Weights of a small mixture-of-experts language model, trained from scratch on English Wikipedia.
Size: 13 layers, width 384, vocabulary 49374, 72.5M parameters.
Below are experts of layer 9 (counted from 0) of a mixture-of-experts language model. Rows are named router (the router's row for the expert), gate (a neuron's input weights, with its number), up (a neuron's input weights, with its number), down (a neuron's output weights, with its number) and show model dimensions 192-287. Each number is 128 + 24 x the weight over its row's rms, rounded and kept within 0 to 255. Numbers have three digits each.
Before each expert's rows: "raises" lists some tokens whose logits its average output raises strongly, later layers aside. This comes from a sample of Wikipedia text that the model never trained on.

# expert 14
raises: "1", "2", "10", "20", "50", "18"
router:099137098137124136100100161125098142135127134119159148123106099136137126099122123150115115108148145155086095139140093094126166123145134130144171157149110108115116147116146139151115110130101139137132093165112084146116127115125148123138109085123168144110153150154143113115129085150095106104
gate0:134075094141097136154130122092130106114145154144171127100150140103140150113107106153121123131097190191101145135127117130122108133117116099107132113096116115110115108119135140130138107185123126146112159141139133085131119113098117155148134101107096132144140166141080116122084120133117128140
up0:128115136100112160133151096107100116117187114137130102110141140143141123126127126103055090114123147123104119142149113113145110171120132148130152146101105161154112136115104128120131110188093095145154148161156114107155125116100137119131090140148121095105149081120169129110139165136127119150
down0:149098135172166117148119069129094112113132099145126147056126128121126104116092115155163108114079134131112144135163143113109136099160125121124107141150115135126171126170152119148191138080096164146139134112118105130115151106101140124107138134142163108106125134109124134130095102120118125079
gate1:107161163077113128146149149134119113128180138136183144128099114100127142109111098099128113161150118151137127096125158146112108073117082112122145152129130094130111117121151126100164116128136149123114117139120107137130163089141165142117174137128128101113138141131088101070104141109111133154
up1:136170174133071182141132169153112125148139140134121155139072112160125133120123090153098090150126123140110123128152145175107144067098085162128132101167119134178118130163135160155134177132133154117139113116115107148131170123117125148105128110154090153116120129143128086135109096139160169125
down1:156117174116099113177092150112156113133129079120145145132114136121126135149119108162133125175101174148108143116110125129112134194111145122100139117130126106117164100126121127096123083129131122147118148139106123114114123147082142117143140099104120104124105129128135108117145125091119117157
gate2:138092096077096154166126161091146146094110141174147135155126145101171165123139075113094176123150122105114127146118107159146113134076118124145144100131164148098095110114099136158168107094116097124109147116138158119093169086124131114125107109135134155121171124141149129176133112119119148159
up2:105139090118157097100121106143156103141140152137110104085129123171138152158113156108121133102094145132155144134133179096133112082118136153122127144114088141100106139151139125152097116143153130142157144167106086104166126090090104119130129148151115185105085119130139101097112140160118158137
down2:091140139090113127149161108185154126159128125137108120115140122105143106114127150154124094101141130176128143126122165133143120114080101139112142084142172166114116117123143096145143094179143139083088089148109102099161129142101131144134191136152105166111098154145111130131124122151130145093
gate3:137080162109141150131118122123138099114125176139161097125116092127151171137126098111170165124120091122144118100122148144145147154103155150154112112148151108114118172126133133192160166103120093144108122162147109158143116094139150133126092141109161135124112096113162099124149105157105118085
up3:091151142132103099138129111088145113119124126117149171166131131138170138130149163098112125132143130126118168129097150134075124123133142110152128122098159130129127102128103133113092159164123134142109196097102166125169116103167111155117095142140133113182112114145125140109132124121136155108
down3:113117146151115127093133105096108147109138139120149153209148121123141142084133131172118173118098112161142111137134123122150146139161133113155128117130163152132133117099138131152123098144136111115155109113142140169162140114093111118090150161113135131132081100090131130139156088139097153145
gate4:126179120105108103112118169125123115130141134124135112090140075174154101116117091131091106094146135152117122140164144113127114150143125170156135134121120140117162127148101163149089093091118095113145109102111143124088156124117095106120148140128158174110098110099160128153097140122114107119
up4:120165126155144172158126121142183126139134111136158152086140151114122160119126140125146110099148178109141150144143142072132106138124157107113107157133150103077152140085092100170124118118151116110172141108095115131166135171114137143127137133112141138108117176120130130110101153164132134145
down4:101121139155120115132088124106154164137164104130145125150131159153172114146142093132088132122129128179106141124136136094121100166106063131153116180097105148150131113139109131130147135091086120152117157126115146115143126104093143139128142135117157139158096103109132148138096150127110121137
gate5:130121152175114157123138126130125120141105154118149087111125113146153096130107139140070134126110151136141189112143149137093171099133137143101123123133165126129154166100101145167088135149130108142106118143134147142108145098114145142114114121170116131151135162138126173097138103126150102115
up5:126143181148127079119138115115110098113116131120141147170094128122113104134133119138161117128119124081130146121166102142176095127158138169141079175156086156127115119164166120150151155152136128118129169146150107141122122115130118131136138146145126139110168124171152120120134178113101103143
down5:120135152120123122191152141115114143122139108138099132155176128100122070077127152175133146130114100084108107144128130126170098116157089170169118135125157162108145107101145103126108119114139126068135117125147128112116190113086155114116129191143125139119117109145158146154143131117106132159
gate6:108109149110124136139105180101143126146106141137134121070085117129114099099160136089160178140161119122105115088140123099096133163158107101143148140161138095136124156158124118140109113093151085157172157114132111122171127120163119116166151128172084120128159175114148095081136088087141143132
up6:132133093154095139126098133136115100076116138128116122153148123158133121141112106103159159104145148166115096099095115152097117170145129130145115120131146086203132177123076115163132120148130123144118125110094150128116123127102139116095121115086092125166100148116138118114118084114137161131
down6:117139144128097088124112166106144123138134115125119110130113127138205111103149129170103107128137120159097118136147115118132182090121148098085136135104132137126075135118130110091102135147157125110109070159110167141128090112104171062133101142103150115129168123134137168104147138153132131095
gate7:170137130105117151124122133135156125164098137104130129139120098092117162109092118137079124113115159122127054146138151116163124123093145137133073132152105121148102124131128118109154145151118119157121151120138136082100121097129119141127140127180118120150137137192122097129117108133109135169
up7:152160096105123138084139140083154144150127141092081139102106118099119102125136128131144125114153120164148102121120145121103119170117109176149136129162188111109094104145108125137130135099121139106138103133121118167112105118099110085105105140116174096124062114123175083156115112154120090151
down7:140136146162114118126139106150111156145175093144152140130144093135157116162090119158131111115143150101106117143134119130155110141116125138133068132126133125151144126110135119065124132106153097118122156101154119138108166141157148127089145120130151153151133110157121081166140158075159180157
gate8:122131108144120122128086113093104084066135120092110104121104140098127148073114154101149101135130184133122131079138149173104145131128154166106094125129113172108128111150143102141109123119135150124155078098139126126124118116088178187159137076114128133099144094124136114125131121111142164088
up8:077095168139144143074143116144156116106104119165110105136149160127183140116117100141163133122110136133137101131117103137174172090144170122140171108162101139138139151181143125084124173145129140145137113132170128104144110097169094130120148131060136151139121174174091138180131189122116134110
down8:080154177151125125104102179103181146144094103109126117065169129148129139115114155180087147154113134134136122149175111186134147147124102137130138099189153124159141139101112145111129114158125135139120109174142127108101057130144133115139102127125168109164117148153125136125151134162126122081
gate9:093153138132117153112155177111079150118079133127132150119137128103117159169137131139139159120150143113100112104132117131102188120094116111095124167107166163135092157144131136154119117146149085134110120110123137081100103145136159134150118103097136160162159125155132113188140124118091122126
up9:100103137129118151169123145130136106150137120098100141157113150090121135135160135122122083161136153121132157116130112103137135137147140108095177168122156084125135128103119151096149138136137108136131128105154157164162096119132103181109154096145151134128143162126076086136143154163138167114
down9:106130123109128137103112167090108172139127114117147156105148153109135105135116121083103119080130140151150137096153124106164125168149142087157147162123122085126100082110122120144123124079116113116116113148092160170117125131131100168145146126092141088117115129134129134130099108182133116097
gate10:143108093164189130139097116120187073098098127130160112146087152140106122145085100122121114161149153086102074133138149106136114159161142146090114136150138107116130106120116145084133112111123073091128136129120065091126162133100110150169126110091134114115134132129121147161170096103092120167
up10:121147140106132160153120095134117097120161108141128131120114086149118145068116133087134146121125101145137130106089149142146145139119151126122131134166143114123134134146169124119121177110116117103125141182168123149124115148171123141189165177148158129124115074148152151122157140150125094138
down10:127079136129091121129112124125146125133114107121178118195127126133073143114103107111128117105083154118139114145125158128130146152135080120087127100138124113149146101168154142146130155098150147166115097104115120131093138117114114123136153092117100110120129102122137130137109156158114120139
gate11:089148108150131124109133128135075061080173169077156172099117147124088110127076093131142130069120119127130106112156157111108116145096152119116165118111135118145123122143178125119120176098120113104112126092132101102152127129118137125129124112128119107112163148123147170114156116151135099136
up11:159167124113147111120127129076148135111168110127146121109136155123125146121143129082154160148137175107147138136138077101085163111158124112119193147121170165125157101115109130144105132053124132125074124137140117164124108127158107112127120114183113131134144141105157107134137106167124133133
down11:147175122142110135126077129170130166170083150103105128088125107155129134142128126132148135129128152127120137128118131100111135120116126130155119145149103174130126126135107140118114128092144108087104049106175137120135171065147112109097157135118135120151106118109111121113147140206123108106
gate12:122116071123128164160120136104133176105172147097137100089128078157134102094106123099109089122155157130102109145095102093106130096084127106129105113180107087101094135122110113120144119163133122115130143172127149117154131153124131091148108168149063159144139168151143172131113105154131107079
up12:170130137140102155138168149155071129103097121112179177130158153190126158106130144123117137160102149118127129109158148132160172105140134109116127133133117120153127115164110124080138168150146138149098102083146091101133125132154111112171135132106117156169125117099136138085118101118131105114
down12:151109148127111129092129130128113096145159128099156160208108147128143140188127178127126141140169127129099150122091136123110118140136050140127125099136095132096117116136099177124151153129153149095119154127156155146159169090170124115165150157095134142135145150158117157115113113145141140079
gate13:136103104127125130100111162136139123149134113082153109107105133143121118132176120115126140159113096139122124115117125143159178185076139136125101098150169098134181082139141112197139103138121136156161125103118142160103107057119158111133103134152119153123143138113130167138124100103120154103
up13:149115059148063149122113156157108155123099134101136109134132102132113129146130122137137164117135137130130148113109119160128142133059137103119129121144091164144143100133162134126140142125127137093131155127130129107153027134145140108128134096150139128155128160116115178113173124107139137145
down13:101120130139109126118080158136099144137145116089164107123115113145190082114129134148146127127106154093140107177098132118121161171106153122111098138167121139111113143101082122127120146112148138123169097136139119147087045070114160077123112133119130137092131125070151091128131167144122172060
gate14:142143113136133115135116152118111135107139129140182137099121113135126116129123136142140116068105168113134111090171144091158119146123130133167102145110118164138110137147116099113112132143100093112142137109149137116125120120081116150145133125138156150127177130126131079121116141135140103097
up14:120125133117158106102148098136087117089128107176169176092149194128130077128120088141138147082110108115119126104126148144099157165103180127130141135114091158075166179135136152147114132091128137139145145138149091101139154099098146132148119160131138157136122139117133147167138131143126168085
down14:112077138107129167139106128139117135159125114139108122140139125143118130108126105123100165118121132104181091106126131145150117081141092134138113161082124148120115142125118160134097124129117150112132137141164104144139137166168137162106108114116106176128109132121118139125124146154093111177

# expert 13
raises: " in", ";", " at"
router:126141107151138127122145153127142150123099114156108149114170143115148136108122109129093190123103165092120100148122134119080135081117093169145149151118173147137189140135125096134145124141141150145144192143135129156113114115180151107123112138107154144134083128189138118131136115133095152154
gate0:115148120178132137087135152117106100131126136141114115095158130140089158077141130142112136113110154164187074147094127116062141133137126131141153143194139165173130126138130092142123085132106126153114115100104117170168065125194131092112135139109132142155120106122119140131165080142150104099
up0:161099148108153141136104116136082130116125152125142119099123136124091143115158122108128158127087124164131078158106123108062132143129146129155154133120161120129121162179106133102125154126127156105169137146140147098116115118122105151072132106129166107159131094159142107137127123135143127163
down0:109141123128133113126108111146141127158121116111143147140135128129128118127096113135115096090127173135148085110139182147090109156137099119153131092175124128140108133104123131125116184128083148135143129111127086153131168097141102108129124140113122140156115079118125118086119105128148126122
gate1:118123126134090098133133102140112142134126170112063140160106149117133150105107114147147141164120128111118133137085133117124162149066116095124174143146182143118139117121151114133077117181130129125146160117146099152152096146126145139145210101150152122133148122134095106154087118166135118128
up1:138150112094130175122116097171133108148080120156141142140135119144118142164137103096129153115130188104167107127127120197106151089127120102120116116143146137111129117174111107122129184067126129185119106140128141112117142153150084132121101126175135104139141153124142135106156139112141130107
down1:121134138130112120086145159105168117076096126140144089149153162140112077089142110158161129127111104139115096113126152163149190116128145133140159135092159122098140116109103133142103115165090131174136114122119101151089148125105152076098098152135161126157121100116111136136111143106099094126
gate2:129121119129175125125145158131145120120133105141152120108114127129159143139138114126134138138119184103137139129141082147142137131106144083167162109149137116148151129139149133171122116130112148145134111125077117109103147128124095103157125148147103112149151160102126137136151137173096070160
up2:185152097103104141128106116071138119101116092141154102103124140144130136121119120183133174145108117158099119147110130134083146090146130108113101101104194102117147112112132149157128145130118130137116160137095128134123109137089120133115142131141154113122101155150136132115117156152153122151
down2:135109104107150068142135121107184130119142129129133126197123143132136143129110160098155105145121091104110110146096173120139119121155125118102127126144164127130108156125160169114098109135103120123098120112112136150151122141139112123132106122103114133145098119101151125097120141156136119119
gate3:110128131136154135094151166181129135140132138160093141088097160096090133125155129156105128150174099101139115177135167127173165126108114116172128100125134141136122133141121104102121106108125149112156191144141134135120095076111130123141137143131147063098130110131154115121130116084130096143
up3:108150141149106118131160099150114146089137169119161115155128113088126153109181110150096116139127124068115094122144133129149159119136124133126086121103116085102111110128185102170100124166134122124087140142131145119100134127136094150164082103085157083140097110144121128147173148116141144111
down3:109128142114139144163132102187111164094107121118139127081131108119124075128143125166108126121162133119126157150116128119137139096149117134100110098148178116170144132137121167102192091125136149120146095157120147135120139142129107106149111114126164128126124125114121113157110153078118120121
gate4:142081106125126117135151166172132122093127182125136147114147120133157168117078087138153146116115151110129128135119124143118105121132100100109129153119131155167186139128143156141153146151164108116106133180120151125068160122182112135111069057116120137135077086147114099165145145122134116105
up4:144073107095123141139122118105129156130148143153104159160126111116173112098136127152137108127137145090106118154108144183166094086153125106151126107127095137092152101092164125143180130118108161168150127151127103097132121126134143089115112113119082159162137180111123133111164127138118093150
down4:133120110111149097128093134152118115156140133111098137168124119138143140152122142100106169098144101139122129138086144076093140119089146120154096103131153109143145155188107127107118090132139143133147119119100124139168091080099163108117148124150099125114140115133134124124073122114125144145
gate5:158122141133109183156110091084120124171136108134105117097126146169181143095122137102123122091104111134125079117112072177126115181176136102145114081123144128118140149161110112150127152151132142101118140133131142173117153123093136114163151117175136133138120100165094135137143101128136101133
up5:125130150134107117089157134115126121118095168098164123112154161160152119152206154148167119141131096093144142113153145106125155115084111155149175117125105146124106133126116151122104127149132143120141148121085125095119129140122139113105092108130168132095126092138089126139099122134128136102
down5:112137076103105114105145091121127154088106114176126156191125156139105124112124133160129131161099106164132137127149102112124077124076179151145171151147123169152172127120074110136144142116113142145106092112097143094121108123149132149138145118106151158118102169136134133104146129162088112138
gate6:098102132132108131110138131091127102082142146132140151090103093119140119094131091131104143158084140123107159148088116153129166105141122140107132105152137107143128113096115105113144154133137141120145119116148144162160132152098129124129148121080087140129101121145151094114127144075123124160
up6:123144127125142104140122167121094125152112161139157095104125116118118085083098111161094143092154137110111162148138145118114130118102098102094099113106137150179140125131131149205132131144121125168124141123095121102093057115113134131148111136169179132133098156150104084113106139109118127160
down6:138165131076152136162116140112116167125163099117159143109119102141129146111090133135134156118122132139128081114157158111140173107114123108105139106075137140134155165114117121133172115096099133134134116152142099114128122131101174127090158137172155112167128133111117139143142147138164152101
gate7:139106136140177141121130105138130128141079141126155120084093132099101157074125113125057138105120135067100084181144120132103135118146133126131104121147089134143140121112074115119126128136094164168143134092099153140159109178092134117168170152143123109093138135150129125124087091130136181106
up7:100128154119169162139108132125121104091124102113117154093124144104125116148151125167122108137113080114151138168113155108111098111166121134097127108151114180118082163139121161142094109168120124130111161104166100102114159118107134113116173155154107118165122118135147134111142100144118109136
down7:144099165127110136143109091111122151138127166139112112168174148170112130137131128160117133118149127116134098091136126098108130134103140132152153087102160124120132101140146157151103092113151141103151119159122146119142151117183166107155108145146129122122172161093107094146146134106116114143
gate8:148125120105138109100076171129148099159129119125130101084095166127126126115163149127170141129130149132153158131080088117096097116115137135129122110138134061170147107096143112091131092163144094119148138090134103119128115134114115145173115147096134140127137089112130130122144111150147133158
up8:075129144146095144117135123142097172112149133131148123119119097143148137127126147126125123143125174119125119048149133137099130116110109155097121118112149115125149146106127149092105112131139141130179124175146164107130101157154112112151174134131096144124119120146147158110137163140105122139
down8:134132116088118100159110128106137153155149150109130113098089113151110129112111115117132111186131111151130097141130111131158149103133111096121121110145147082140142122120141150112142140115105105127141113109117124089142138147136136186123177089130183114127138079123101119146137150170082173160
gate9:110153116152147146084097096154141186159144151137069175111148113112105113101151118103124140130122139118124144126127089148115158070099129127120134132133102105099118122116105112122140122132123150127149142115189134093129137121116138132133081107150195143104103117130130126112126087147142111130
up9:093144128112082128120124117154115121134129088118144133117112125095071150091121114128101130142125115131112122160119139138137119104086092142127117124130162134103131121127149111129144126122082175057147101111141104109095082077101178129126108141108129137119123101141114128115146146132136142099
down9:103114131107095133138122147134110166151149098113101139124144101165108118102133137151147081119135166114095076114111081147160125120128161099124127125106186169130135111107134086103136150146136149135167127131120137113143096151152125114115115141130154107106101092109130143119138124140150070106
gate10:159166166085152116133126150101125109114190161176091152156111095180135117115159108145116152129146131128167134165176147117130140172112097101132104100105130115119140111076141143124142137164147131176101129152126124111152159099155099133132113116127110096139109112117106093114142135141156136142
up10:180115184129097118118124130138118164100152156128083162139108114144138104142108133137129144140165147165143134078136141138140135188135162120146132129081106157114108159147077099137170126146121138139104111154138161117147193139141084123138123111136121062106148111119152106155108143164136128113
down10:103116151096095142112102122113087120138120100109123089107157115138088133157076106143129137119086169161155134108113099153105096116109098091098130139142138143134151117129126119154116159120071130155052080121103151128134193159144130112161143134116143171133169119119119114110140116154116112129
gate11:122142144134130102128134148131160135127106135158135134126138079161097141093102113172155146155082142126113153135120169121092146132130130155135146121116099134110200109126167125135063164138129077163145146133124130154108123099132147071126097167101132121140153110143122098097122149152127100103
up11:124133133165127104113166137101150117149172154113127134097075086123107105185127135100138147111068142141107150137134169116126098117122138132124127165126128152127124131155112094153097127065133131101113111137124129136093117143088124125110102151109128127112148136083096128068146140141181132176
down11:122166126137131101104138077167118109137135102122093163140130132139152085127130135081135134131179132119113151128120129105157087094104133108167136173162100131138190165114156156092151131102101101140134109160133129139078123144104106126135155144140136080115121148102120100133112091120085152137
gate12:089109114150135144106130132184131143065106119069138105111162118138112094149175151130160137123111130098117098136161104120126134116169138141151097101136169142132163108129145160149162182140136122137129129116135139131148145145117172160105140138124102094106128141135107115103109104131122146128
up12:104136121130148144072114132127141153100111156092099140117128135127137153162104139112093134110145117167142117131116085108126112123161105149093117172139141129142165156140152130108124146174120128094103148153143125142156172135178108173140133161159107106122159125119132142141143135109119140177
down12:125123095083144137123137114105153092114135084071084091153168116155061113142098141155161132120099091145128115169101131115142151074141178118150163150131127172137169113087133151129092099119120136093129174144142136137136149167155112116118138101164140114122093104114132149087108151129115121128
gate13:114164133132119102142158136100114092130119131082118095095140160101097142135091085193154174093170144108079115094117143122128128153136138097126141089126125111108130118126111098129105107093162152105165118196120108077129127103131094150161134130135149170118148169094159108114144129157106143139
up13:155118086146106149103173114150137120131142170117173113121129088102092123155130123143084108128148129110123109117135102120114148098135118113127144107111110121131111122135153122115143160149158113157118098156096162160121154162147094105162162138103097170128098162136097143142134155078156159147
down13:126153117135091134111122124122150118155134129070118121151128149155146181152126174161162173133167088139169127099079136142101160101163108143132133119094119128117110098144090119172104151132137146095102109135114120172124130131146108118129156119128145160113122141150179107084174140128088170109
gate14:111154182146143108111154169156170111096093135113126181085131107159161110132119155108128091145181145145107104125118120102194109141097138162137095133142086096120103130117160133120138137134160115156134121109134154160134153167115098133122155151107148111098141154136168124166133130150125149108
up14:118151148128107103129128184138147146096140121087136139131145120168128094141075155092087118125129129131128148150123103115128148134096142113105102113124138150126160126091127131112143140119126137126171098114150136159098144137128143122144116142154126094121148108111110109158094123130121099139
down14:129190176103160123136072137142112145106126132156119115152130091157111126196191098165068096126091145167090136153082121122086109109129119123109121132159085114112114101144126174137120115130100125126119103124141101144120128124130115130094181167094131156119154112136121172130120130117187138127

# expert 15
raises: "The", "An", "F", "In the", "In", "===C"
router:092119133132127149133078111178161134145113109159120152114111142117114129109095122102113103146155120146131107139121071114150105125149093088155101146142140185137154110092111106086142166115105120068143182140108133093135138129113155162119101166127148102121115109124106082155110137135111115147
gate0:157080121170132131126151121145135137170158110139105186076143119168112154133114110120106104160163117130100143133114121146127144128103112163113106101162097147129134112135178132116113077137167138127094143107151097134123118141151122142115137187121134117104099115144118141127106125172086109191
up0:129142139140136134154118116120138133152121064107154109120125100199122113159108127179106100124147106124143132101137100140101123121139131121156133122119094129147076139106110111138143113091112108131135129158145137125123136122136107124104120139122094111098163104121119125143155116096158127108
down0:097109159136106123140139139137119133082158140112172149104122154126126123126135135103148146106105124114097101128110133116133128130124118099161072114117111156091118176136154152104167107132122152143140158154128152113158086126134144136126149128148086057129143129140085125123198108139136121146
gate1:142122131130102130154143102141113114109095106163128103023121122123122127127100122135144151126171160132154138134183107149133150087132123145149086111095113122165143164109131143143107114094143103136101142134173162136144092086143107114134136071103142135171145096127132160147125148135106136124
up1:167096101140110127141150149123165113113140103147120127140108126096112072087148136146094116138114157171087089145135126157095143126101128134139112100134160158133063080146146117108126088091130140137142110102125101104117149111134100098108115132149188131101088166148125152173113147136141107123
down1:129139127104149127139150109119176169154129182074166095208159107121154106148142109140127102127097147109140126115133146088133115120083161109136138096104144154121098128139099153149148124079117116169119153099128105152144149078136086126132143138122132145087120122097179098147115121139114133098
gate2:152123190107123130098112120120101135147102139143090132073086137135112163136135151159101147138088159116107143124118133107129115104134158158096101132132108105129110144138163096144114170162149133097127143117111166132087138112096119122124198118118135175116119119133140140118154123111105154121
up2:091134142162138132117081114134129139132180119134099136112145142154103075117159120167125091122125109107143126134147136095157128144144167116122189103112177159125115127144144145138120130122156124115155131108120124117124107128164123146095119125147129123138143106117145121147152151102106120108
down2:126143128123163122127098130107116125144155153134088124117149128107157138141100153152167137144166098141150142090117140111139136161120121108128139137123119116129165137116135118172115154089116168131156164138138125126092090117120124132123106144116146124141164111152129137070145141175155139176
gate3:098134119148149136130096164130136151116130158163120142058094130071073152167112081161150152140139104120129103120099136168128094185156095139099144072116149098116120114126095151145106135088153116127157069103125162160147115127066146116097100125120129151098146130132175153131142104122111156143
up3:138119116150126132120086145135153190136154162119076140137147157131123119099107148124118121130163149159149183142117103100143120118174109127096144139133159100144130113163103141161144103163122092119134104122107173168130166149143141102092118107142118116114166093136128097091108124116100127143
down3:095101144168127100142125104084162131102096123175154115153152095078121140126160140114143111153133106103155114109137110101176142095170102135163117145105094150102144097122185104134123110146141118133117144132115148167074120110151094137128135130144113121125133120120143101123146094109122163166
gate4:103137133130102115076125136072158148137118105149130106107087140143138102115102129099136105133129149086106080092107142161116147124090133122097123153119098138171149092118115103119149114129149111065107123087080151123105079152143147131129115114148088103111099145160149125136098143120205142162
up4:109116153112137142146118136120118119097129118087113139110123160118143112155091125131137079138138130148102106155088102147134121137151105169091101142149140106166096142102112106125131134140109167144148115132114161049121137111139132106108129140076138111096124165081156095116114101145140176121
down4:135107157095198084125094118119095134119117123120146139119106151127145134120108121134138074123137126123102150176101119164096147120105109133137116133085114102121152132114097142143163135158126159138158117135124159138108166155133159124132138151118140115088162148148095108106143128081136102093
gate5:160089160101125144134145157102140082123135174121138150117136139111123102133099187132100126093113134145119101128091145140175122185167157163076113102084120119126083149153162145127091116129126156119140121090145101153157113124083112156140134140100150140135104142143133082155118149133102147112
up5:112144117125119154139099163110112116136089127141158127145139123076122153130141076156177160128140103127131152128095117103144153162149064159106149105127165142129163151179161094123187112087101148137140118136132136106149106167137121138125106146141173135105095145122121115124139149127129132118
down5:138128117171157120119113137133167152124151158132128136071142133107112168123121098143142099110166129086178129139119124156124077126127114108126136134156123060104111140145134130116137133150090127081073158174122120135118154140094087121106130170106089149133078084095114115156100146165101150095
gate6:101128133148130102158116123166161129134136144172163127081147180142112112088154140138146141140121148154091113131121119127116147090120139135145089108145143123116195142091090144111129149172106131108163099122126187097118117132081143102178138125131107129130145123116129126118130108143127146126
up6:122152128096165139109161089133125134136108095044132126121077132125143134112128104136102118149184153154126112128130141158158149134163114135127133143139153097118130134156093157119116137147141104120124151101174122129106108127131155120113128133090122132130145105109127135122169146084098108122
down6:130101111102154186116148131138119115141076123114110130131155123115136114178120122110103116118120128114111137170125124145137124147110126134179110138080111168105101158112152115143133131122057141137077098109112193112075124161135143119088089109163113202112124155082125136148121152110137108124
gate7:162121175136134150126158120137138137154130126182135129085127110103126132165217151159130135126118137118107130126131154134140089106142166144146110130205098115143114111155125136171135120168117147124151090102139147132111094119103106107093192141121123155153055125110127102103146101168109108165
up7:119124167122160138101142155104136109144135144182101120085124137110127083093132125131136184100156178091133190086121124136129175136120143152153129156167130128119098120143153120149103110111109117126162163088122135131125144119154146121112146103164144126156129128127130105113113153110160110143
down7:118152088145137138089101164096110148114118149135161136125142094085140092151103118153078123112156126159134085162135158174127115126115151092153135148153126111151133131129153136119129118135130113107135115152133123133134123153099151138128113108092095079117090107114142107164109149116118091124
gate8:136111134147120121107107147090112075149153131123135136081141084143149108166090158097141119123127164145154160127142110149124155119110115144116128125154158157125115139087113139103133155124152094109128149118115118109116128091145155131139142080158114129116112109122147120133116155129100121087
up8:158098117112125117129133104148222106143186139101121173087139169148178115092077115136127150157176103138113113122134159104119159142143094130115133140129142112113128124134126134110146109130111129128172134143172158123150153169125156122125125205172156137111127128143140109131171146162144156129
down8:138195135138102155085173133121110144128143116115138136095114171132146117146143173133147144110115129104089156125133118164102080131105129143182127126181111113114123141137127139116176108138092156102142120125068145146113138119128100140146115122104128136074124170139110184146110121091109140128
gate9:182081143135128158116128120116114111126114154124150110126148177087127102056119146094150124132136157145133185159088124132166150163108145173129133147137176154083097153091120146145104096141117141115099115123111127120145122176100081131111145125157101142133109091099144122131172118143154160127
up9:131132127134125158126137096107101147138143082093168136129152102135125142124085136138062133124127141132121141124183131143091165121144112090143112150117103083151152130145145146116137166119138164101156090120159112158108075099143123127204142138094161124125148160098148121112175135136134162158
down9:113135105153144131207133116131084126138147118164110160069141131170138135134106121159111138100105116122107104128130139167121137126141126161126148097154164156110116116132168186185113171125093158131132066177153127104123085113091111081138156104120154150117100093139115119133109111149107129120
gate10:123164131150153107107132153126109137154151140141106134092131109167116130143163119151144129107129136111112121084158134138130128131107151116112121135105099158126100145065134136145115138190132125102107131125152111109143132122120165142142110138111142132104136153134113104152148106133124125144
up10:123116121125163147095172158147126126152162123119163147138132106111130143150151101135103154149117100144104106147121145149154110156109113137125137164109067120142117109087140142121119158123153147113128147105095088096177138125134154138131095184148124116086126125090168126133109117152105121075
down10:104166152092137164182149130104116199151112131115131083110123130193130113159127128139075125130121110123110148109117169193129156147135062122141118119108109066074117151087145114115131125167122165151151121082116143116101137113146099136155071111122106136159116121104197123103144118103102145119
gate11:126081155151119142120127141089130121117181124127129087084105108138160111082116149156134154131133167120126058158107121173141144109118115149105132096190142154148125123152162127127169105140115131154105136158163124119131105147120116111140138151109091129140092145132093153131114078129119126135
up11:198104119114111101109092149130103114134111062114117159109130067149158086148120162116124134120119101113092117098135118117102108171122120108094088135152098153104161120123064143162131121095152143159124092153080137142116145098111111096140125126142161124095131132115137136108135077140124124147
down11:125099132147133127121112078148092068117116107119146127174120136090138159081168145150081145142142136128097127098116109118142142112118128133133147102180142150093118121109112129120115147154210102087154105159147106173152088135112134085096167123115136154145139144126120105146096148132122133140
gate12:130138149158100140141167156117110081162129148149130106084078144135144134141129132153157104173096137134136109134104141150119104135114191101067124094136110112087123122116127166158116135129114099095117143064133158121084154121140139118143123127132136146155114109112136084101113090140076129111
up12:171149153137133164139140101134086165093134137104137109107112128102152155108132115130125142135113164150151111131133132171089114129097149125144134115134146123108134127132140105097114144116121135113150185146164099073117104122101145176143121169081116137075126144148143150162143149137125121109
down12:134154118124129096122173116161138106103096127175143136077135098090146152155121128178128107123172106166104129166112146133083122085122091176087110096153154102135118149162106118145143152097133164130114112152123129128097107141163127106166130134125143173173151140100123107122138153132115110122
gate13:124127114130081127116140174128091139081123138126143110124122137132129130110113148122145175135111156122128165116103147153147126134109115151104088128132107109125159105117112165139157138067130129125141120118126132131112129114103102124109133120111119115118134073150150118080088147051128126157
up13:117079119148099115159133133130143164171097143170123136159137127148165118168109091118120104151150144135126134134160138132078097130126098115097132112157125092097055100085151129130138101136095120105165145126153104158085153164161180160159112123128137125143109127126155129165117113124134104103
down13:120114149151122096122118123092140145114136136134160124121106114124144104102133105131114129172164087133090143134110099162122124105145122164130145126085156101151137165130100117107116126151142089152133138089105166125082146121100136158118137100110154113120160174087131123116146124154155097138
gate14:126144168126165106107127138124111111133109139090113136086164164159154158110083114112089113157173166115111145132128105140164122144173137114111111135142137165087144145115113165115103145089112116146131117127108150100087148122127134137117138130103079127102108123124133146134121144151104150139
up14:155149111120143173146119095120093107147143121125153118117163139120142081102141135113164155150165155152089102104145134139158104140143144175129092137116132163156108083150098109158125160123082143132092120141154090102148154138147097154145152143123073145077120155144105108109136077114115146131
down14:129115110078149153115150129127147118151104114164172139082125156134148134080105119103122141128102153146148060130103126131169168107136074138108129160124121083166091116128143125120098090132175142161132146117135146125091125128126131139135127165147154142105109147119085160093148134123109136111